From a checkpoint of a small mixture-of-experts model trained on Wikipedia: width 192, 349M tokens.
Below are experts of layer 10 (counted from 0) of a mixture-of-experts language model. Rows are named router (the router's row for the expert), gate (a neuron's input weights, with its number), up (a neuron's input weights, with its number) and show model dimensions 0-191. Each number is 500 + 40 x the weight over its row's rms, rounded and kept within 0 to 999. Numbers have three digits each.
Before each expert's rows: a language model's description of what the expert responds to. This comes from a sample of Wikipedia text that the model never trained on.

# expert 5
It responds to: First pieces of proper names, often in sports tables and rosters, such as Am-pthill, Ti-ndall, Cow-boys, Smith, Black, Hill.
router:524472497479475485613528492471530483489611555465492524498527480450470535463472529465522537484492449461452513511467480452533527555475419490510574478514559468542505521451510513487392474501516476499469516454617516516519500532501469482509503582401505509469495503475532527554532516435490502575482522451499444482424518488515466451514530499470484478439495567506477488500537535443492521466452509468515450534573585472559573412572505418530437514565528546555541548489515525423496492515513565533478517517485525443545548536456466563472437545478461487519481505450475548452499487518507508523
gate4:494497550549517436468396474518450575468514512492443503501555514478505495458516494449538515550563512442518563538392516536476455584500494484489517568497509573457528506481541546448521457467450485505524499505570487561517465553477478606518488517472472519431505440498505504439515522482511450489457504469449470527464514454565514565520442485500524460484535429452515446468544486476454581573500523481493473542428516561506487530524499438539444486541505468426446509533541446484472470505486495512482455444489473546483496412501477537493525525451521508506609457492574535446462532450457487447
up4:445584522500515530531507544475522476518500547538502426499546513565509530458493535533495447468544459508551534549494533470507489508490478495507529426480556503473470480470525437467517488506478491481453541483461448536483480473497481586503444516531526556547390519438570559459534466482509597559533444498541510495534462555497495488486509473486511514511489479548547487524509530452559492447498515494456534503455495481592473491566599511383458471473430562502484454555404417465505535555500565481470520496484446528531572501506541431519461515443480466520515409421535549501471479474510526509
gate5:434451488542466540466488546509492486534501457490545521558528526457482484480531521495597494495532530511580567438504492448480516560465554507474540486499519476558453459533517442472527500428517512516508488546460491538496470512597485476469511511589595510432454470527462445562490534504440540474475488423500430473530487530459461470530543491548476469514503517453503508522516512476508493543524474471521489482530476544625471478476537529431501594486512473448498431502579529485522482516488471413526481484502472400514466547425417534556531536565492468507476448500533550527465440523553482426
up5:491518555502573459510483466493500571538547570483539481549493523458497517553556569561511534527504554517517514473494525417448466451454560528558561468469476572483526480523517485422518533443462496545493485464470546518443487513574467507473524457546506501465427530497443522527437515519490564511552531479532401481478472460524501544440464490541505582498482501444488488498500551463433491506515506582434477502458614458447504485505519518380522517583423505541453455498525564511491491483526480463471504549463489475539502510461516601507480476569514555495525510449472469500477468547558494472
gate6:471451541521482491449469451488514485505511495557519538518518524543471488541410412567435499551616461523472471494489464503496534526487445492522479396497500508485584470519463511527492428512467471486481547486519491476571507531510479431521469526533520536497486515478519478515516442479522394473495541462533558554506535527510461564544496523502509514550446534515465482465478528538564539569453450528469528535483455576477410490457530473575511474475499476508531528472484455512494489542435484423473420448501446502512517554526460556522597488462473494527444416459520524503558533502426533590
up6:486470564493408535501483543511521493510483586488479487507486472501436498553521481521520563587525453469471475508497470508516521505528489495453478453475502479455470482486471579530514481408465520518491541491551498475528476490510519494486482513463522491528542476438557485511560517511501443408518511399546442579473510529513553568526492502415487560499465538481502459473523440513603561520504474491452515580485509556522449492477518492458405518431529569440550541452441498504499452484432501494470485475492485494522425526608525530496560451491489466557435441502566430521448486518509512585
gate7:487515464490486511453483582510597484462497480530480525484509532502556463447552494559544511547464518487507509524441488519497546532499544532530478501447506513475468486527450372512522431564561420468509507492462462559508487538517433524541528548556516562519388496536454478524475542512518455438508482490480474520510518565510523450469580515573570477487513602512555502554473535424460519491574508470530433530429507463487472492493486466412517524510532501491543516524493496486562507515539513491458458490463431490447472457467544506552457551513498478517504487489506516401387492461456450458
up7:551554534504566499493525472470504499482461580466498544427474499475446511518429454488446456501495512498490481526500557554469420486514545510410417465485503474515446496470573597409507525502444550456516502517463514417521487493470504471467496479462501449459560512461546509545488456553502527531581474486497499481505484488480544521537385489505478551549513381457423445428512491502507469505483531536535552541555514519513522473505493537560499525534550483459430483520550561498487489512503508517505526474491485549465532599545467442516554517480562501440514419461556491522555446546457518506
gate8:450555473498457464481489544490426510583479473501546541451503484556471455551514553496534515494505502504453548441496432475506558495469424530491530524592499478540541495507519529463476549453536472497488512472463513521435515512498561465599497561517545499462465502434452491582511474425484528479559444487497569500507495481595505563507531526514545511495449492467491507448537557567565551528468504486540514550519510536407501488515493484497524595487491506513455519533397473473466468518536493429530553545512544463493467422445535435540505497492521521601541528538437535462508490454526458427
up8:479544463520485483489556499506568443568473478487497529446551527511484541552535527484481472529485467470506508482514544538544544480505441470506472585610534512569492456477501451475466494466517487510501505571488546456510428501480556533476535596550528442481464497541452459529507564497503469430502532436558461523426451541568515511432460502571519488456571484496420407489485532480533518532577566550436460462506598499550480461458521542517536438427483471527493519578471519526459532459474501464486589526476483449440533515529602517523468473456504462495511514498487498493480496472503500498
gate9:542601475562498482546505539549570529493494535511490527471496501499463451527579486439449563437499508475465509502419450517488539523439517448444519497532478561497548575476560465503499429429425488500462533476430533521547526551519465471473582520482520478576473545454510485532512496539505527539502528503496457546491431522507516476503537499547447532489557546435517511547431511455468400453429489516483507483485486511470451518489464513521539429480492511512522549480405541479417488517435385556508554517552512477536472501503475433465481532501503541465555505463502503545474480479423455470
up9:497462459507504437535477480462495485533509534487537490519500518562462446517432468527478549440511505587463558543511483453567499510519454497510515539504470568462548514515553477492476426488467391534505495504495518529547494531523473430494496523477566450541519460464523385501489467577510508423443538440449502479400571518499441440538489469441465566552489581484510416545536603511470488504468522529472509513513537497524530529487516400465420504467505451465474535519540458524525556493499550482523475531471512506502510524550535480414523489542504501442542540547498461563519527559557480495
gate10:512472491505466440495541519450501530477497509561463471509490482425626499522557494559457489518508526445445524499439528548521467516450530477528564581550426484461442486441534515527478457517519477477526491439577509541603478518446470508480535574471469564486487444476448530540474510568515496494464536519481497496565478544555556561493381511562512524476504421491508557498473506514555527507523441532559445514494447461491534461440512524478552473523540490493409554515458525498490524535485441522504502439556497562505515461518476488481519554513510527503552426439500501483613460515517497519
up10:530492494537573545504514499531539487428540571425491496557482471496429448475469512494495490528466500513567491588472533439464475518418512484503525459451459510511495514478406574415485485534506465469530482549512546520527449487483462485538475499509548511478465549498508471494465486453509565548440517515514540577501546468527515477492445498562474482498471459549519494443576492451461526496610555482582537535446480533539583528582534511492530552520528511497590481505498430473469535544526461438508452475497517438528436425541583508536487519450537511539515535557521474513508478541545568545
gate11:543478475454520467501502528465563595471508475422475493456555511438519440569473440503502369483476477481503576518511566561450510525491511507507471495462510439481523396499435469519506522467506555521533441500530478474426521477543565550509529490503594469502488519531483500439502507506467437456532522530468516478477457436529451455439467500473481472464489416486504505516607488488466485549509509553489490488498461536495529480511504484504466539448528490421531466585487517445424464504552458513464531475464539471444506519522574530473516499447551472539423548416497512548417517523484461513
up11:489532490512458426510522542502486565505483563519451489539545482456489483469512450458492495512537492514418463521516518440476466515455540557470443488464504573420508435505494509461493516511417502533567486425486500491513478510544450484532543459509406498542520508459559527408488526458533574531464518523442539459533543565508459497548465429415587466441504494560491567510530507558517491465493506539490417522558518503457422534509518495496424546471426455483450521514481490466413479483473507483494482508535511547491528452499506504483516490427505391480439471446533517531546495546592496470
gate12:505489455458548407579543505451534574487563517492459504456438456459525450498486521524464431478516496471457501463494529489494502506478475470548506495489505494497446452444536537573454496477578521569548488480503468531525610519468530418492548511422514511449470541527594477495504530510455562540567452491552564456571507486513554497563527406517485510486467487529532463482442532504537515495466473540495525511490515485450516519522477514573523561489517417504466504595503511545434412514507484505450486505490491470413424507431438527464502471455517483506461446460457512507435558529466485488
up12:529523488488525505497502546516489473421481490488484489448538556466520504489480542491438524542449454589468543529508474547501463491546512458509459506568466494498540552458441468502522515514487565465528519415440519512549505539470430506444574495543567511507506559542478529489507580587438453460560527553557489476499574469495511527505474512532445500473564558502507447473518443509482483521424602509509525507550483504465450469480560506466537442445476508467538523500551538466424463438510482448498541470541526491513523520578427485443408495486482483420457477485440495436482499451391511481
gate13:553549495492509477441530511505495494460542497527531516484548508559480436508455514538477524435469502454526496556567463496523487577597481494585441533493534533464483498526560459484460566546419462475525483565493512493562519484467452561504486603504521557541495508551495461544435446504526411520485523457562506557557477511556503602483513579502438479527475522494568544493433506542495507524559518522484510479541490557557459497516490497433468438476553489480444509491436504530547554475450500494507482449518508484484469513508528487492516504604548511530511477488484387488570487584462511463
up13:439490554504540538524424406447488545495501554520466487493495484450450513507551426591474544542505452445522464544569573506536534483448448461455526577519529494445464500471446518498472433589480447488544510444474457487526503523431527488536421494444484509416541484463504468510531576529454469498521474531482480514490543550462482546455450498493458465484589497563506506479516517444442503466554482457463553440516493488505541471479566501522488466496551459482525565494554511559499501523487562510504436449461511604550488452579552460410497499507529503468500444477506547519484518484512492492
gate14:558444526504525577550410520518426517466519511479521521505451536461488474526546529463573549580494501495485544536467532535467459521454501449490509522512485477487532483484446461449503510538450518540505514437518428491451493480509527519417464526472506520461470485530498527478493529617455476470492493497519539502529501498484561531483514534501419515460571580566453444502452531523471436444471458558475536502500458583540509549499455511480511506520545581507580441451545554498533503524496524565481520467472515546506572579578510462506520517479478538482518438436586471508444489581465487410
up14:477489428510465544524492543526516583489512452460461572561532454503454555449557513490537533463439599500538463522450508474531517494524620539501563486537394468473510513521526545490474475534549524493553489503507518447453562555489505519516500445492489437521580509474516567574404464418545487501491454583423464499453538486475525485485475492447504435490513439470535563577503495506483484567501527467491520544427513468497550504467530474497602456485519448462534487549507540517519555539524511458474430541504479540454437487437440467509508519535495506469478505503487530514503468530540513524
gate15:528542492578534543502539530533477536461545514526437502560499540477514515494502440528441464474496493525551481517496492544507469516480497472530514491463501451579491516611497517513521478482478449505564525533539540464532472531525376553494486481445506511501474447486505496526479474474515536542422521467481517434464497466479563488457575543453531547502524460496493566459457544534545469543561534446561461514454606485541540534552529429519482481570485395523549434489439518484511483514464520522502426470505428522449492480464505564542424584542512494525506449547472562510523469553537579507
up15:430560545432495477489450521446492549524510526460516454497556567490538457550464456569494457536525437469539489454533494447508451451484516461516519524549488483511557547527495541508482507518453484540485431544501488520405468542457475441543466485536546537462437479484463521530502504510536472437601489490506566527476491581525512514532485525518481504419490539524458477551514519505564542535495504471460510472507594520460489499516443473540441471542528505470415508450560484498544491394552398546516508407465542481500568475522504579533506513427510469553545484450478471534546514514439494538
gate16:484489484511484505546532527498482479495503549425561572424426456556557481445500388441451472496545513520490517478572483469567473529577470510482557479514508479572482517439473552551500488459536464468516510459489509453497507482542506463475517510499509460506428575450523500592450509483445410523515479475542483500572517575435515485569505452485517514580540482532460483447517533449549455503524478440524519538444440509521530543520515532428505513434481534573485550512486547533548523516479529512524517480501452488479499534489457447528469513512461426574492547561536533458586466490431516544
up16:505425520511506488547483517508525493495480471487511501475518542516506519519518535530514449505492562444446522507444529556472579511492530512462477448492558421481444559478491524483533478504568442511512503461505570500375550489528439478517496546507485459480447476541456497525547509532476476473504486498484597417464390497533542507491419534516517488539491503490437461496456479609508466583547470429446445496516529495522423504490448475462481563557518475521501565525544577501464450445558480455480539492479551465522471514429503569515463478463493484538507441478560597570440507530489486502
gate17:519443566535457514506482529505495424492494482577484548478486531547546435559483445557547515495523446507555516514494529542491575497507447496540523505542531480459414433460482484423521431557500497467540538551455441528546504470552555457467478595537554510506466477449564544437489528570453459508517526549551552463552464519565498457493482478465512490482474454476458475525476495443523449446456462511533520524513492465561493472575463461502495534470505611446556474485546472497483538499493515547569548472535490485523527468421566439494496474501515453564555498485500534565543474505571458540
up17:414501510514495547457538516471472457462495519483445554465551491571477515499556502594564510570520406556502553533507551494506537526513451478505498446481510502514406462415492442522501464477534456467563583494493469527537476465599549499524492611492586491538442460394554457463535486547491464482451527538505487528518541496521494483561479451531540600542465516479499509460535464492512483534523492481532468493520495467508509459529483489463437569465453455428462474495479449512484522523553488527573486544513483510458496441490526494501581476464477544453509532473460553472515490435554492539
gate18:580477542523542495477515531508546533464436472434526489469508505474501539488444495518561469477526538498499501520457511518511479527501543535542488470527503494436533515455530521462470422543558569524511492438512480552499552484529503475408543504478490596476584607526490488459508532496446439530500449506507544516491561460504476470585458478429514435516458503497557520485497488450603490567469542497469541495503436559412470508519468536538452443476553521494474523563560552494518486525523542576429504481464467547494542514568473402508523488504492424479445529490541524465497554481424445464
up18:527550533565523529602520564547492500582487474500474467511534529476522526430516502456474536539592521495605535506434513468522483520445483521411516497592489533516457497484546537504519474524393526505570533492514490484507452443513474563462502535537528473564488481525499521468528417467522569521413433452517548496432462556494533498575501452472452506488513510475521490482524526496477530530515505519490445501535453516511478503520506500505530474437582462530538541524538497485442528526449480571578495515491558534472470507522508434515573474431557526506483552507522549583570583479528507489
gate19:506524525491506545550483419435553467491550516462452505462483480469429541570502506492481406533553557438557473564571535509485530492524506553419505460489462422487474474413487547465485491566468460512466481512481524517458541508459512521531439509470569498438558454525504529484546553413537563533521521526438510475532531483531527483466471487501477600461518519459528523427511553541500491524454534497514478447470500465530440510449501491562474625538546463484457541524584538498517518498531519493500517570509517541501436495523536462500454564473518488491448496493478578447464423518530463535
up19:451518480514491471524495529557498510411526480432512543493504504533578515422476488546534458500528503506489433477480500569559534480594495528498458430491485520523503500474454496486482411478484510489492473462500422523471551533484533502514521580499520569413407497523499527617511500490468459501527462488432518536469477435534460554515474493507472512517444431505505495470432441459453540493534525500514447484582415542441497472524468477510548511552481494456440579458511516432499555524569507502564538502523545490582523458488486512569438479535474455525448444512466551433556484474461481497
gate20:481490519459468393555439448471462444500475524460455372537464491525552531546440473551485537465475477468538456478499426460529535534580454508501484491489490475467511497423481586510501452538529559467486509515525404459516479465535510470511510561494461510457512418457524490462484480446517488545477500482562541547631451538578491554479475512537568434519531417520447509499478473544449534483447476528536529547538515506561501477461509569482540522537499480530566512497473530504522437482487553462529474504503516455484582452546575462460517492502513477504522480464513530488545505461562513481
up20:484479512579500521539498452508533492504491454526510552541488526558605569458461431522492520481422591477518474455509503395498514481471490507516535487435500533526531544527469473524585515571445499513472450478475429598554518499524528522499596545501491443435499453455549471511447571560517511540480498533565513519514478516479421377456515551551484548485523551492551465460447503531429484478520530452509527472450496563493493502531536489539490499503513500463456459462495474528513446525531481494382454463487489489527548505535452518504468545487525515507442514493440556438481486557488477492